Experts of a small language model: 96 squared ReGLU neurons an expert.
Below are experts of layer 3 (counted from 0) of a mixture-of-experts language model. Rows are named router (the router's row for the expert), gate (a neuron's input weights, with its number), up (a neuron's input weights, with its number), down (a neuron's output weights, with its number) and show model dimensions 0-191. Each number is 128 + 32 x the weight over its row's rms, rounded and kept within 0 to 255. Numbers have three digits each.
Before each expert's rows: a language model's description of what the expert responds to; "comes after" lists some tokens at least twice as common just before its tokens as in all text. This comes from a sample of Wikipedia text that the model never trained on. Tokens count by the router's weight.

# expert 13
Biographical family terms
comes after: "\n", " was", " He", " his", " a", " who"
router:111147068089158153143119124155102114096097170152151160112099120082096156104122114154130143157085096098124071126115104149140144102144123127089119115163170146144104120127170178090173109129122125098159151112087176142069177126119115150072126162107108129150124109111170133167133150151155099180114150182167113118081084186172146133033116178075136147170126149170147096150200193116131094171135140150117148202048153116106129142102155185147150162091090151133096116129093120100110140060115141121095137124164186187106179164125139111117133190119108088148149129126215179131134156063145070116
gate1:127113131128111126121115060158145113098063057120186169123094088122129115128128174069108117153172132110085111100113154151084183126166163100126123118100123122148060190097135035117152108177096149127102130109117174121136093087098171080104109070061107118101076140166053144096094140157110149104208157155162134139125170090158090088107153133167156143143122127105103128120132130082106091101147140165134118129141130115091163159171165147126130186167082167128138174173107176109149111135146175085093164071154094131125119087119092147121081148108162133053134150106123149060149148087135082112
up1:106097123111104127129110074151157115120056069120195160106071069125135111136129175075107115160161144115087102085122152164082179128182153111122121121099123133142067186105141050131147114165100150129098121112135170113127090086095167085096116077043100120113104116173065147097093149154117136114201168159165135138116163074161084089097155119163141137125127115103103115112129123087095078106133122170121129123157131122103172158175156139128130189171076157120146186163095188104159111131149173096117144066147088116127122094115095132107084147104155144053129148117116139061149151070136090112
down1:092120126155089181117167187147119106139112121095130070128118168105150117107127104132098054115104156112140095098100154119080161170132106106131106164115092137134157111132160113118137179086164104148102138094108182095152095177099140141060190142095093190133151175117083218070121130062116159083083157135085197145145181124141177155115121112106140152118148107202171189141192154130097131151105149144180157160138119112121169131138096166117092092133107107097139102134142097125134164157111086130079112108089123141135098149117205102103146072108153095127121154089057141092110180160084080155
gate2:095085102171126088129126116137113104151164137156151109187112160186151121186129104104126176174094134186152175070146106143102052145114163218144144135186110150102115089147121087139159180105179171140177125098152185153086124194101070139111098150089078118121158156128128129136125105140101109147087114092122116162106162107129100162107075159129114176120119112098082104103148101119101124149090116097099147135133106114180118140106066170115078160094108167191104119119095206161156201120111110126173090108170137117076145162153104163129153199144128142163127164114112139191087118095104146167
up2:143170145098135136098137111167127087117133170168134174159154115165229093099057083139070142091112143155125106108098112145136108127130174073100101106166101126129099092131148115187115127099143173155147045135117112091123177172081116129198123179145069126140095134145108093103103100123138158158105126142124187154080130117074134167097119165176134203126085094120126165190122169108135150156097162136084130101168133131135113145054152168192150164171172115094156107086147131159158116173156121042095140168127145156101129102106095139091177163164131130181110123122091149151118170102104152140
down2:143070088103055090132101165141107088133092173101108068219121133111191155079065131120149136126118191127102084161127100119179139161152118103178174144107051140148095147210106105180139099176100121177169063198107159134102086150144122087131136137174172178133121149109135127151123089121122158144034091115141152089140094139116067109122145167139158078133107128112096149144099174104109163137151137142149119115187080123186117140106107175108089119132145121153098114144115150127178125152090120112129128117160101106149145081159109133081164140143174125116119113142069180111166124139133084156
gate3:142125132146192090131179096151080164097070148177141148103122155111160131156098122092134146128076157146169144110154140167075105107117096116104150150088160170151142165087134111137124160126091093111123070129131176157132121160105095146142144190180057059086117129085146078068151103087137112101181113138102155144121159163121103126136125132092107110148128159105196133096130118077135143071127104139106179145111127089179090125132161091155070166117131088142145162127152136128144164126182128077104108128170107088102084072153157179140161098108163100066164120097102142156149126022036161127
up3:095089092101214100174167053158113154145133143177145130093101131126090115120088143080141137113125144084120127194106172121137132108163140132134102125104128122174129147147175131151125076177136094165090133100060168141126162145132099151113102117186123074127118122110096095126103136095120173106149098185109181034050112148131173153133200090111136111139146173080126095104132062117173121068106101143098162098139105126156149085110102118103086157131161117166157147140122023106149149119179186146102142118196159128119099103134086125124132144102171144124132089133085100135176085103075126131
down3:185173143171121071121194155158114169090057109144135136127112153092140130138093099130072049152108090119120163101137101153103179143132145110148143144085117118111103125133124168168138096101117137181030131122078107180164130163096181071170176140105111149132084132149118146160171081138088122127151099142144070147150175077117113128142114162122154089137122158157115131121070165100116149089121151155083127154179103084131122146134171076114109083125172143134154197185164135121133185144125143074066071080090062096102173090145154170154136122126101124130104152130078108125114156183109109158
gate4:151181151102137104104120140089118120122129169098203152132110134125093141115155108116116120140112110152116115105120049091149114116143126118128120192214160140149128131138167175215128136113162200109112142100104178113164121148137182164053124177119158120152165110189110146172132096086110142094098093149127130140184108110092153183102148141091137115097164133156115088114152112128132099130150122099201168105152150140070187090075101079147068123139191139100165090108131139129168166070075118092101145106117208198076141127158128093133176131093067130162163090127162120130106105162103134139
up4:107076110159124155148138125157135136146123081155058106123150120136162112139102151140143138109151144106146151151146207165108142148110126136122131067049093110116131132114106088052124113144089052141142108158164088137089137102122074101192123072138099146095097143066149102087132164175154111161157162108124126130074144148158114068163108105157118144165100124106140162149110155129123158134111141165061080151109112110187058170182160174103185136112066115161091155156133115119085093182183137154159112153138045067189119124093142155119075129158193117092093174127097147129142143090146120123
down4:170104153100140133138168097161110118146136086129119088087099160093150235089144164144118144070106154088133159153135160118137124142137158109126126130095171113100137125140144095170153109214121079122186119109161119152093193155115090130167115110136111125103148156082143136078156175044123116138213180160155069142133132119134164192148170152160100148057119132119176113136141098147075126095082121145185147195117176114121131177104106108078183082137133125112064133146147092128092119131215131118107127112131127148094136119125156122136103144195154152109122182105072174138171145134160088130
gate5:128165103163078158150110082126115148118135110156136127135079073126136125130119115047154097094176177191100168176080163142118124092092088103138164068123096127129172118137151060082108069140129114112074118105072162191104132163160143172141172121068173097110154198128098205118160115187087129130075163100134113108096159157107127122155142137154128171150123130104118124139078167159102106101160135137156156146136109142095136153141107105155138121130098072129108106109115178102069110128102195172139160096098154133108177160144134153169122106073136160140049086087170156180142110136142064168
up5:105158121116136164130135116114108098091125073165103184189145116129113136145161141095191101158095110128139125118098124163124146087181200100128151126086141096137094164139147091115113147113179122123102099104180141147128074156161126176140176116127121153157156107075156165165108124155143151163106194124147131088085110128129078108148111096109104116131152102132140088155109209188132096091134097125169148121158089118142065106167089121026142181084164099128114157131096117135110171109143163170093198115102063131082113143098115134170142103166147141106139202058185080089153192139115071151
down5:159079163090132125112097071096090125088143121154085089111059180118120154090085158110170149183154114145176157078110080170147091116191143104106130117071055120077119117111108123080104133156123141138141111153134150124124116183163119150103158076073103123111162157153114142143087131114130167106154162112135127122148092133142166074141138038131086095107200106125125113086090115183134133168099138162099182138146096059132163113106124094113117146081164167121108097080177101153096165190135155159120110185155147077117146186065134136169120140156091163132148096120221110111134103142123142141
gate6:130073112107116137150101113147112183113135098151081130136065103144093138140071129065134103149061117131078150123162117126161122110147157129147168159138133139161151105153116078126166114117117167137090118126108158196063141192111086133149124165161139077174171125136123109131100155089093173172151122120139098087083100122165149195194077149090145142133154219123134107104094096140164089074094098074105164129094149110164184138167118129129071114125088057079115157099121080102203142101149107166186148128143077103049091125132124130108097113106106064113076141111115123123172148148122133134
up6:128194164154124070127125139097088144156047126166103150039136195130138162110112131168141099152171090176152149117131174147084152134114147119144088176160106088142131178127142168158094122146118084116177149135152094129164059078140165161135079120072096192149127119146111132153120140137134144039105151124096116118142159059111109120109133146142087143125117057131102155123125153056171093204155122154136150157152100114124136126130115141174184105174131137178130147165079160134089118108103156067067110165114131151196145179089142185150165102158181117133148122137139108152116175134130137095
down6:110128183099094122094043091115126086115049167143130161134131142124125155109175117150118114129137134127151083106085130109134106118111123183107089148080127100133142092106182167122106110173114117107180114153166142137102143099052149097095098133107155136106218067129127172118118111146151045140140097125139138087076179112105097140107154133129143179106158106169152135141171082135096113127142130145114178131124145199086174092132128121194138137128181155135123148165156133108131168122180142099123076134128176104127094250091105165101109078144106138130149149173110139141095164187153051092
gate7:097121132107167116098138141118112150181139113158128170129113171132147161129125211084125142107121147108178198129101084171115144096156146126058151131092090061079091157127075130112095132170099125123101141167084140120084103102104089121123069111177118148132121138179105139104182092137133124170120077126145143135098174151177130113079146154072185116101138125086144152114129137116073130126113195106103049147154141127118168123136133148077199114083115200134195155148181110129078098120120189123072175142128092147128135142123065158158139090072149059142140156094123144126167085116078101099
up7:168120135150110138144114106114151111072110145092149080126162112128111101115146041172144121150134108149098071137155162095144091151093108145188109107160155191163154094128175127147153124106162141125158119069152105138181170144170170135136195155074132113134116130076164118145089155135116131081136178146114113148168073097069113140181115107172080146160106131181109097159126119136182150129155092149153188094098130107129084141110132121166075154170152066125051099102072150133160183149145073122175091115136182122140137117146190085099124173188096189114126114178133126118091156157184166149
down7:177132125126086176127123092161131111111069157087094082122125141113091183081157113143127130162154185090072095061197109110140168139121195094138080103116099132141083113052159140114095124128098172095194064103113158135076101167160111183176116139099127166111145132160119123223110164108166085110157147167156144123116179140130164095135170075123135084103112136120121138107175158214074114134151128153103141128110097157087146182115209103102155114135103132119088094082119161129148104137157115105138166160142095100167092147168147137127141137183114200102137129160123157126127112158136168120
gate8:138137185148208166158105086123136104143136102128127216167102124098130097176143143175125120138109083069140096145113122167117129114159104116075145152148118182132122095165098106083130128130139153100150087048147152140091162130118094178171077173172121096130124146145147165097152154130130148170202200121116138104132113115101125158090187092124094132138121085157110113123088113099161104063117131173127123098135100124072128155081150101164138141168064161166083142135127063051146088126113087096166118138168089139084112141137083146163111175093132104028137108078135119133085144083146158137
up8:106123072113055094092159173125109156108126155134137045081157147159123165076114105084133144125150177184129154114147132083141119138099151137177107108106128069121127155089155151171120139129113105146111176202109108115163093128144161084080178077079130161121138116108115093162108106130134110083049053131148121161138138140162125095165074157123154123113136174101138137138173137159090157200148127084128135160122153138173118099175108155094116116090188096090159110125123190206111181127154160154088138112098169125175136112115168108093153087170115159223115151171121140118172111171117104122
down8:120123120102103141093153126126144134089128149166123102134104143141111181102139095112099137132146162160155099026171083081096153121123077133093111097133115084143154125141142192131098099162104141088150140151148116140151195081173133124131103147117183150150122135143048145144131114126184122136135100112197134139131198106185164115145038121146162166143162158105147123113188176101160069182170112148128164128093174127147130081094115147141166097094114083096144071119109121124110088108142108120062152123135134118076126088107149168054144170139095162160100109097092062080207146133156086082
gate9:076137118063112086067158162149111123112068122174140106163120133093125132181114136062164138114112107168143095161156149137163161115138078190148142094095092109155138191146101088064167167110108180141131129159166078136145145144095102121066198127105115137141098117173152130110139085139106122184118103191171162102160108122111120193149201130139131111151113123146096163151094111123157138150132092167128162140110175197149129097107112186186145067053058076158160113128115117122146123154092148184107096144137111134123094174119120181122130154087134118161121111094113077149185131107162163171
up9:159109128186137139197089081136129143146176138101115142103141121172135118081146115181086125147135126087113159122090119099070065171141155084120110140153184137101167048106124155189094119139111068147110137115144183129097126120152107117178089122165147098143136150076120125125110149136143138074121144056079100142088172151135168092105071115094127132077125152117168124069135090150127123119111159093122110136146039080133074166197145069081119158200168196119107160133139138133108144102153066056140135101134143134143172117144157084161136107163114123094132144164131157096062143113090124088
down9:095128093157163138099169113164107131142095154075176168172054117072152107147096141082146156128156117118178119096151114142133094086139152127065117122151153086087146162122155150060136092172174134132116135182101111117117160172151190096188143107105112080105137090120090129117101113138105137112175117188102176105096125087108165124122129150170131139137149111119171170073147187131115091119101083131109113135091157166124103134119089103153111124124092199162140137086146092077134167183184070111168080102167120175130184152154102188115122102164118190087111099127057146203172117137098130156
gate10:151139140125103131189102109131141150171146129151092163102072147161085159176152146071190070126163172084152124145053127063162097050113124148114173150108122134094160158204129058102087104111105103126150116067058121124116153129129111108096155111153121107115133189121138122123164106129113160166107128146079136130050124194092155150120120175098094121090103060093141144108069113163133184090120113182133121129118151124140120130125150121169135129084147110171114108137176149134087141121113198147140108116114178120117156098159148102162101120089148127199047095130139139100084076133168080121
up10:089143147137134121091118121115160129079102130186151172135103138147112043081128202188087117211173125170125143133164107135131098128171114084076148093124083134087118085158100125120142166102104086104119102026114070109115138128191147103121157199140184122097194120050147190148145086162136092144085153103125143147129144092128046153140121125155083184109131119105060140150120130116146114102136095127189140099157058166142156155102168067129137147156139097122166116139090171137117157111103067141161126128107150123100117123138137121087152083138132146129143170099111096140097147111165132113
down10:076156132205061150128128158121133118130076083175132106150150195164157101129067122193163121174128134158143170129106136171147093090160117120084146133137137129094123077170163129050140106086086098113090129131150081124102146162119133106106121148110080132034178116161188128183167100121159102187162167171113127144081075060095080115115180115140148089102127150073094117119119109160063149146115080124152111154133126136143098137121125088145165129159116174165096086093165169165125177156126102232165111149166173109146151132081157133154116119114138108139150121136139144137121101116084129144
gate11:128090116108141115161087099130094170070166142152116190069122130090136194083119135061113065182141151146101106105190132148162158111119116099164107152092140141133150198116158119161121069134057099161119135196229154114111153081120105169056138128198163107084135147183102134105121128089089159111134151126169158133112134125144093170120116147142114157177181096161135177165137091082171095150155094115090104204138111120156129101140173153123176115101154109143135121184128101130164128127101154127115130102137147096128098114104097136105120098136144082087137133139131175122151173104051106071
up11:145161151149118132098165171119165090184090102087138070169135118172137061173142128186153186089093107116162158133073121120088094159115136162092150095182130130113117067138090138108140180113203157094132118076052094139137092167136156095202127141057088149167130090072169124152138134171176093158130124126085123136167124132113154101140144115111151097079071141086131081095122167161093151110103158138202148063124141136113122178118085098131076139145081144118121133076131165122097123143147087129145124148120100169133167151152172116130149169130105162158119121110123089138113092144202170182
down11:080091114143125139126147141101123084120162096152074120162155087108072159118065168092091129088110117106072179120129076119122104134143147143141075134147102133086154137144133141088113196104189120082147166139123113118113108105218128124149122089166147174186102105097195096160096142147120089129154168103171222144116077152109161090123101192175138180131094179158102116117145126137155166132117114069115085125124121188131149083107113127102164181127076170169125135112157156095177112116103116221139117116103186153157143107102131130123091187103092135145167145107196151137169115126147127156
gate12:096153136152163166135107147150143120101108159164082141127102163167060122138152060144139130149120132076100125151131102130121138094115160128132152128184102094124091184144128108148097167118101200151151166139123175107113150140080094148100136141117110206121108054099199122195162106134170184139165117116192172087108076147118133111093112094116134119088082091118131159147105123105161101153186101103129178122088162119090153165130143175187076183128073139073126131138085160102130131170113129126184079137126131133187130115136048106146158091111077103140192136181141141157106182137154074082
up12:166118116119092088109161120093105155148160111099182127128155095082196133119102185126121143103134133176166117117116147137142133140149097110123102133081146163124168061117117152109164105141151062096106084105114075151150100119179158107169109109149132054149149200163066121055097149111082065114099138132057077166157177107133123155147137169140117135171154161154121095110147132161106154100073152149139087126158110132159097085128109081081189065131184115176131121122168097145116134084133118130064178126122128136072110136110187145102103155152168166126065119068116115085157071126112172167
down12:117164134091137104132099195063133084111160076177157130099139134149149151107142128138107095138141112072140130130130150186156173185133172110119128134068091123138113132100163108153158159136132122118231095122120121129080174147187101135178150163169129125128089132182102115124103167148118150128170158180164140142092146147124152145136071188141130109206100143157147137095094109152143142138109163144153140147077144118130146108122139184163133090078095097131101103154183056100087099143088168150102187161125077108072093152171145151103115185100159110083118087054184162119195127121106169162
gate13:084092098105125157190128167098132126155159157144124111154093153149117166191132096124156121128140160090080092144117154098177125093177133197106192092130112139131193102110149128100095175093136181145144205130146171072145085142124161153141177086079129121181106113106162126134131116159084136124136170174127130092112047147148170191087127126178114202094129172102146121123129114096146137183119117136159178172106094189101136199110212115142111079142146115140127175162088180155096136162145127143129098168112180091090111083131112102119103101183121145125074091101125086119153125121162129137
up13:077074102159147159129125153094115167160143146181109128118156148132110167163093093211133113101149115059099105153060144080154146097141135143128140091137101075119166101127157195137083187068088199091140179165117153100096135148087164198167149103106134109156166090152159127154155113142125139132132147115117147092192083101142128153111133128149105123093124109115124096133092090095179144139140165139175134173075124131047123149107131142141127074150150108135110140095108115134106200127117081091072097106149210163135113109160125052113149113177183149132144077080178118095139149150167115147
down13:130071072104149115193159112111144109167162122184157160134129137171076083157151132149172087156148138112124145125041115131141134103158190135113084072113142114197100128167140140119098145119163160151051151160101181120154089109110134162190150115051182113060180144110155151129147124147130089087163146172071098132119129107138094161127092096193144119138149098131143115129108127152042156119118175177158137113129138119137130124063141133137154150188174118108154108068119121151194095131108112124110127086167160093136105147151141159133157037159144104165159154158111154116093116184104110149
gate14:115142134171139167135127077149141144172116058168131149140097135206158098148109065149117127165088099129134153127128152147160099083101114108107159159152102097144097176106188165105077133129135089078148107111127089107082129177107140156081110143148091108083088124097135114135171150193125135104211104156117117129177157152223133180156114166059124152133187144164172141153124137131124188116126079134135186107143129180107138172128142147130125074103101091117147124153174174188124158141118147112145188164170120128103112147156141102150119128112161075141187134117169144170174122028122116171
up14:108151125174135159140121084156134146175117063172129146149103155201150094152115064154111144157103112116124152140127147152165106076103121089113165164148104089141115183112195163092088139125125091087153116110100088108095132170103136153089115146157094110095084127100130115130162135192124141091206087158111113121163154160212151176158111179076116142144182159176172143136118132118128205113117102131131184085133133161091116161131130165131124066115113087133154128146182155177122174144108156110141195155165130137098090147156148097162109126109185070141182134119163140183170119048117101180
down14:180181059147135167128133170171129086118114119158144140083123172173171059132100100115163078134132155128129179117117163186137165127132176099123089236101160093153172130083194136169144135130115143125049115139149080162109130176081124096133090144097143149104129155094110148120136113170154101130099067087101083178123181146162087111109150136120054134116095180128143168128132165140104189115130182145112106073178151082163101175164131130165131090157173122133103138166143150135148150136107132076151140129101040127160126112151149140144124115053138128123140183111098119128082144106121154145
gate15:090101058076109099177087132151132150150100131118162162099081094175140070136142150109145132091092110155082098105176147142161166151211157156161129123165077134174158134136078130139147129141101104095127158122150158063096130074129075126168152150117115110163171079090150107136135172104087142148083138238198082144103161129128129175133160108089173133162135136100154141092100170100139141164112204162163157170144215118148146117139099153169155164124114132094120154115108162054157133112153148179143112113147137143110140136126156130136087157081082152096083110099118100109097106148132174177
up15:094108066069114110168088142145119133136103131109154171095077094144167075124145154105141112102095104161088092129162145144172175162204161135143118124150078132184148115127067113118134145160080096104129164140147167067105126092144090136149143153123135119153161069093139095131126176108101164141098111237200075139097144144102137160134163093090173145176141149118150135087096181099135137170114197154169151158153223126145128093131101120158137152118113130098134152120122150046156110091162162186132124126151117143114129141140164136124079160076081143085078114101145107115096100148131187176
down15:103099068095066086146118067130151076122141135138080127087188086174166131102071149109124113169116147119114129153142111122170111151125128102125119145122112134133134060099076140067114092184082109129121146120102137086130172086146117166150119157099110103082117160116179154058146129165089092195117153148085155194168153127113124159174153132147127131148095083116149151087081108119148130102113157073113085206212153071057096120106133102122104162113098129125190135095109065080119144132114101148175093136109146132143070084088112116106151202118123091119108083170152094136159133122132172120
gate16:142145106089132141180136163171161073178126143149094096129071097070132138117086149121100139146170141108109169141154117131122134128162112131146124113132149153124181189203168115120177091089148084096125134139133091189088156134122115144146147145092140134118145108138177103115120144109115114156200192146135120103097157176133129120056143154134164130068112109051086159095100091121191076136105095123103174171126109125157220182153107139126166185118081137153177195090124073155154095185150114160124153126187124135102143169076094106144118101157099092201120120149074136161148154159113152117
up16:080132122116154152107191134101137177112129116154104100167139123081119075101134151138164154154079114152156081116174148100166104152171094071105136139081149168145102122105172166082088183118125085161141152148133128113193131146112069090080093145122124103136164127132060133033155183144114106130111112098092163092125130164132054155102147120123043149110154093140078133121152123135108155129069113155087094090186111151045097112135121129107106121167128163117111114060150152046193091073179128135115099105108099126102165065128098126157106113107123118129082104113128091099086112100146144108
down16:146129131161147101159130123172153137090090098178095174092141109111133104104153151056108144104144169132103064071168124155118131174198161091133164103104129137124125122138148124100115171131085139111089107139053137159103065107134094134088160108187151132081186103120090177126088101147113132153114147120167098072069158191100098142167109173089170069151104159164135156080133122181135158121069124102147127100098123117151132189104178083119117129148200130115142135089152141180145131111111120175159228169151084147096132182123073109182148128154138106126106119101144107129129092079110177093
gate17:112155134165184164121134166171137086138075196099163102135101155127095118145155107166103160115059131153159131110179149131132135114183166169169106138081126165132151070179134097132158163083134114183096108137154115169088146185128220163143147141132074103059129144136078073182146083125098080162117128126157121134179091163099106097081159143077106117151150096116121092124126143103117084117122162132165140097070096094165102120139128168153135109123109136117123123147088122112115067105128157170127108114092084100115096143141188145052101187111117139148164098091160090148054171143074142182
up17:184098124112092088118111070074147154102187088142105204138148165165147165089066107066144111144163100160156153158097138141096137125112104067111119117178102098130128165078105142142071104120103130093152144113116099118145126044134052168115124123103145146173100112132173188088145130129107152104110127124090090155105154093144110144177100091194153137145170105132123145113126099134152156108135101092068099157130147142096160166141094119121138126106129150157124117096152175155119195164104137088142153096162147113116168145152076113170182075182132102128122158159109154162175066138226070082
down17:145083106129124067095153183157133130101112084094099182156097154094108181144141097088100138178111131089064161129054154132132113135167110081155160099189114161109172114140146132131133083158091168121153151117167114109135110091127086172113103095136204126159130127157065098105129163132169144134107086140108102119128159129124160120150141129092167137114150112142079143165165139138223083096101104122133157125139160220147178174145114070114077140101130191168168175175169093159118156072143119105108157178118146110097122079164136158118160117169123084160147169069125121185071119103141153107
gate18:044203088135108105122087140151159130135101185144154150136119179186112127101129097091078053152176115161140161162103163118082096139134141097140130172119112134144134068144096136113114172106083110137060137162128175134166221068168106164117155122130109147182116153102120155193213067107111166201073144116123151109171162148146137070136142121068160168097085160142142124120125133113109119132101123140142165139092133140111142139121133165115151110105129148175104109101124101180161133137144176107150140076132127079143109054173105167142153124090083160138123051134122145166133121116140110179
up18:143094153142112162169112130121084144136140135106041116137162040094144140113123142120178151097152123042158083132155119151125118111084138123169179068163169076154097144099108169111168114174176092124164161188088122123142071187090153128135176150137130146141126115157066092090111146141124179109153091102126160081109120124106178153175117149137129033118157116091140168175110140164138181147126127111154118153183110145111087093122178154115141108163143098072182099107140116099105069132097140124095124158098127151108148163106167078107122082147180100134081140174181096094185140144162103126
down18:118061165131100116199129119084154104158140097181148115174174157113138142132100110115161174168169156178124107221137144150108137154165155199109150127077164117151177092189114112185160127152119176142173128149094108134111108105144103146070094126208095097170146117097120124099105158131147120129118125133087101129075109157050152086070128202131178145130131147139153112130075074135168083101172124095177129108114137160058119106152104130082108108135159142153158147165124120145133091175172075113110176083078168151102103135078149143118088094118100105123125178103166158107155163134106118145
gate19:134161106088125099122115114143183060147112121096088166164082135130136150104157154116159108185098108124070160132118103193105077074097130148162181151138190183124129141134073087125085110084136157152118177154216184183097124107098162155126178151132119160153181063141089182156108117113164108139112154051104096164119162133195100127129101155101088108147183105119052136116133137123126099166134127127100163125176102158115102125169117171108136137163076075154088143125126136093185060084137124137175138081122102158072092170117151133141152124132076112104122124135122112100106136081134136172
up19:179130124082160168116152125116133125197158091091122150194121130093109189104138128119207138120096090088058147161111108192137085070072148171148154111136202159173125139126099094116127169105114191122153205119144135151140111131130172092148148195176161127165159108147104127138104135111179110201141120136117129144144168113180147126137117143090114055171142071169104094161102123117191108173116113125137178120160127167076090172127109127064113138136112108172123102123160095077162089121134112144169116092127148162108102195132162104124157181165085132143159133105124128054118120109141135135
down19:172142117132130153109118134162166129161158156157066134108101134147157161114094092125144122195086120135120176179101130118116021094088195137152182125110144201210133136133063100134141152109152096099051119124103112143144095145147159182144137117095134201119118126109137169174126084072092131173199137144135076131163125172118144070054105149097116102118160110184153140164094113103174136149062100133101167105167122173097145108160159128100096121133157140142189129109128147102112109123109153110152089111109115131104127157165131090133128103145131134125157134155129186059114158111197187157
gate20:130134111143103160195136142110139123157135126118075140117124128103167093104150150127158143056130114173084122111098114158180149127078087078151118138100163132117137108098164131142170160110132126108128170197141137158145115129095155123171184134129136118147148138136100062134144118149134131170076165196104096122147103107125104136191093083147081145195107105129131158206148123102107136169095088129134172173180126141161059121132157118160118133119144104133094099121139092077167105113105124120065194182114169109124093153093081118060164089149205096102071153057131123170102185138118090039
up20:136136098151092152186146148102153120158145139112088141108124134120172082121143145125149168055102125171087116088122108166169151131096088117148112140100159138093149091122175145151171154097128129118135176174149137147128107148084143110175180154110124125141149132122112073149140106148120137174077187190111093134148117098140096142170094109146083146199103094123134161207146113098121139168082092118139188174166121152166053139128153131165112155117143106131091109123128111085170119119101108107071176175115181122124105173087060112054183110155188093126073155047116125153096186124092095058
down20:122129142133098093206127125077171158184102165115090109103184138149145129066096150123096111078083108139140121112186093184097178069112130122137165144134170096102189108137136082130136171127149096170056154114118117152150130113088090130129141143114128115112128165077100140146177067132155103159092186080136062115138153099077176118135173128128102135154072136138101100172074117151131117159036124082134112184213091122143118096137118120132083152133102120151096151148094171138140137153110164170145133143075141061089106143103144106164145139154144096111124147096156054125150178094108184153
gate21:121119152125135151153177149032171186135116142146176115115155123140170105171160073111154158097089143124085136097149114137112127179123061179081115116124104143091097141180174150087097125136153189110134111111119086113062148164226107089087108147096153117065127160083178132176135111155196115118196151154114154168147133137099163163116152171130129171105093151156129078138168183145144175063150126167174126174108164163166130142067175144161109135046110103151105150130137129152136164109146102152124142168141165194119132120126066121107161130160117126114141098118145143113137148154170159114
up21:102116161132120175138127154023175207131117134155155121105149124144164079146141080091122162131106126135084132088145118130109135159141090151083109113150122140096100174169165142067107106109157155126121101109111080129076155167215092094081111144127159118078133140091160116168145096145202116126195137129124152177117164161098174188126146169100113153109092126155128091133195144142153161103142118163189117186141181172153122128046207160141117107042132080177135154114159115142151170120130130154125147157134153199107149123121093122101173114166128122131156098086142144113137149158162156121
down21:151099166130100115116159089154123154134156104186140086137164096146134124122149104182126124139149173152143161135112124167147123129118178176122186103082118127122129059128131146066087151137123158137081161133122129139152080139187113146149107168115073098148180154197108143133129083090157106087110204049118146131138109171053164181168124101119137083129096144041101107159065121151165151099123118120122129142148097182148132077079097105089156207131084151103063135087087163115123165159145109123092096099091147112135191073106070128119152105113122125147177124137155127165088161178129136089
gate22:135161098104111096147144139150076168117142144172102152068139125131094228163104075090197165099108138126135144138142182066118074165125116118155150133154118167118140113119102108086146099094156083149137158140135148095156116053099081106138132157129124070080174146122149186124183094076118117102118188165132103137119172177083144088148201137138073112126053157110142132120128074170127104165089161147110142127105088112125089131143112106151153101121095144181106156114099146175142160115154155070148116112176088129151165164125080145165163127180138115144133156173138100132113185055147066167
up22:132105114186150103179081152187131096148124144098112072197115028115106175166064135130152190159079107148146081093062137120115139111127113093111153163108164100096149136161129121140093184156099156094143111171102178068073067118113105149131123117154164152073104133138143157118115168160100156119140136147191187120106098114152153117109191188174141114145116123158160141112107148167146110145110087112146161144103157158130140166149119141109069104072082107090127135184125124131177133201128131158116121154154066139104184141077140133177124140132197165132139160110170120128124150149171150179
down22:042133141133111202062192130172128108142176102057154146145133119079137112122111130143101142187125080123146114140094133171133088114165162064089097148089188156166144111097109151167117181157115102102145077125172114113127085144107119201114161116160139172124131132125180103116149184157135155138131136124122145137109069179081135096151164106125128161103135111106071139165147127159175130137108106140122115138190154139105144096118117204083171096144100132107132084108110104143129104180106159153164076143117132132158144132086176109118156123117108126138042123175044180117199167138171073116
gate23:133148065104099088155126134183125116126090141114094102166094084129134163114066158113113089105122112137140154135070166115177130154162130144143163145121105139159099139118100103166156155098138091178158107159158184135096109171092121125121163075172087143084113089183124162209102117103121134172148106099144055116116099095093156108094143106170095164206143135086206138127102090070123076122066095172091099184113076161159169159149114130111100132123082104151134140150091113142217084056143136115138112114146076145122142228113128153116126109075130116105150176125135145151101130118118118112
up23:169164105128117152149134076123156087126135117046118112145129109072150102084091131122104069139146129151126157172106115145175148114079140133166131151108128170118142113069165129140126074169126134143063050148156172126106154134107158142150154131147131181070068088132142081131124151175182053146160112137117127116128100159134096033120108130159136123157173109101045156119122085097082105125188167129144114144127132150086121135131095065082074168159120162104160117087163135106149110108153172162136143159172124129094156084148187118136110137087134115151123126201112166135180094096053160074
down23:104114132118119109114101149088090125139180140151148129131053182141125124104089094158124155142113124132095125135111084089100112152164151109169086141125078141093120135134187111152114126137156149094125086106053140114089161121107182105120069066048113136132100083161081105128149203110157103144104123154109158119168141138157105147126100147119148138160136121125116129083128102103110158134130144155155130160089107109175152077047111149094032084106194230100121095091122177160121084148145124151109123185157184187137102165073167093168121094134155150139187104129170146074153134188147138137
gate24:110079161109095156150174097045123097109147136128162126132127144057128145129194168097110084175109164160142098135133109132201103119127174099126060069162105146180136111095200144222155195126124171153151131162105161105132149170131154122120129168090112108123151115148108177090116125143175158117148093140107107128132072068111144087117099126160154152149082166068111066104090116085065077135124110126137123170127108131102122122096123114149163136172164189165150108144174167122105105107117151073145155080141169163104183100090070077106100129158152131099159111135150139112147076081148129116
up24:120086156101095146159168088042126111111138142126156129139123156063125148135183166106111080176104163165137112142127117134198106123129168107126064056161100146176136112086203148212158195134135177163154138164104150118137136163143157122119138171091128111124159116142113185091129117141168143118158095137104111131123071066115154089120102131158149144162079174059116074108086111090066075133126112106138132166137109134098111119099121109138165129168162196170142104142185167122100098118118156078144153074138169155109174099090070067104101128160156128108166119155147136119152068094140127111
down24:148105117130101150113167169134146190103160139156152151114176155094140141132122142130127069118104151105126129091132141186118090119166135121179122111101083076146122158157188159097145057134120145172095125082142207137178110121151158141153158131106149084110123149083125204157136164163101123130157135170038075119139143086119144162111068144118146097166076094080149173155092089201102175119160098159123089122164107153100145113091161136218115168129059148159206141149086141115158161132097129103129130095160162165112101151126159142151211101134174127156093117139138128123181151142140149177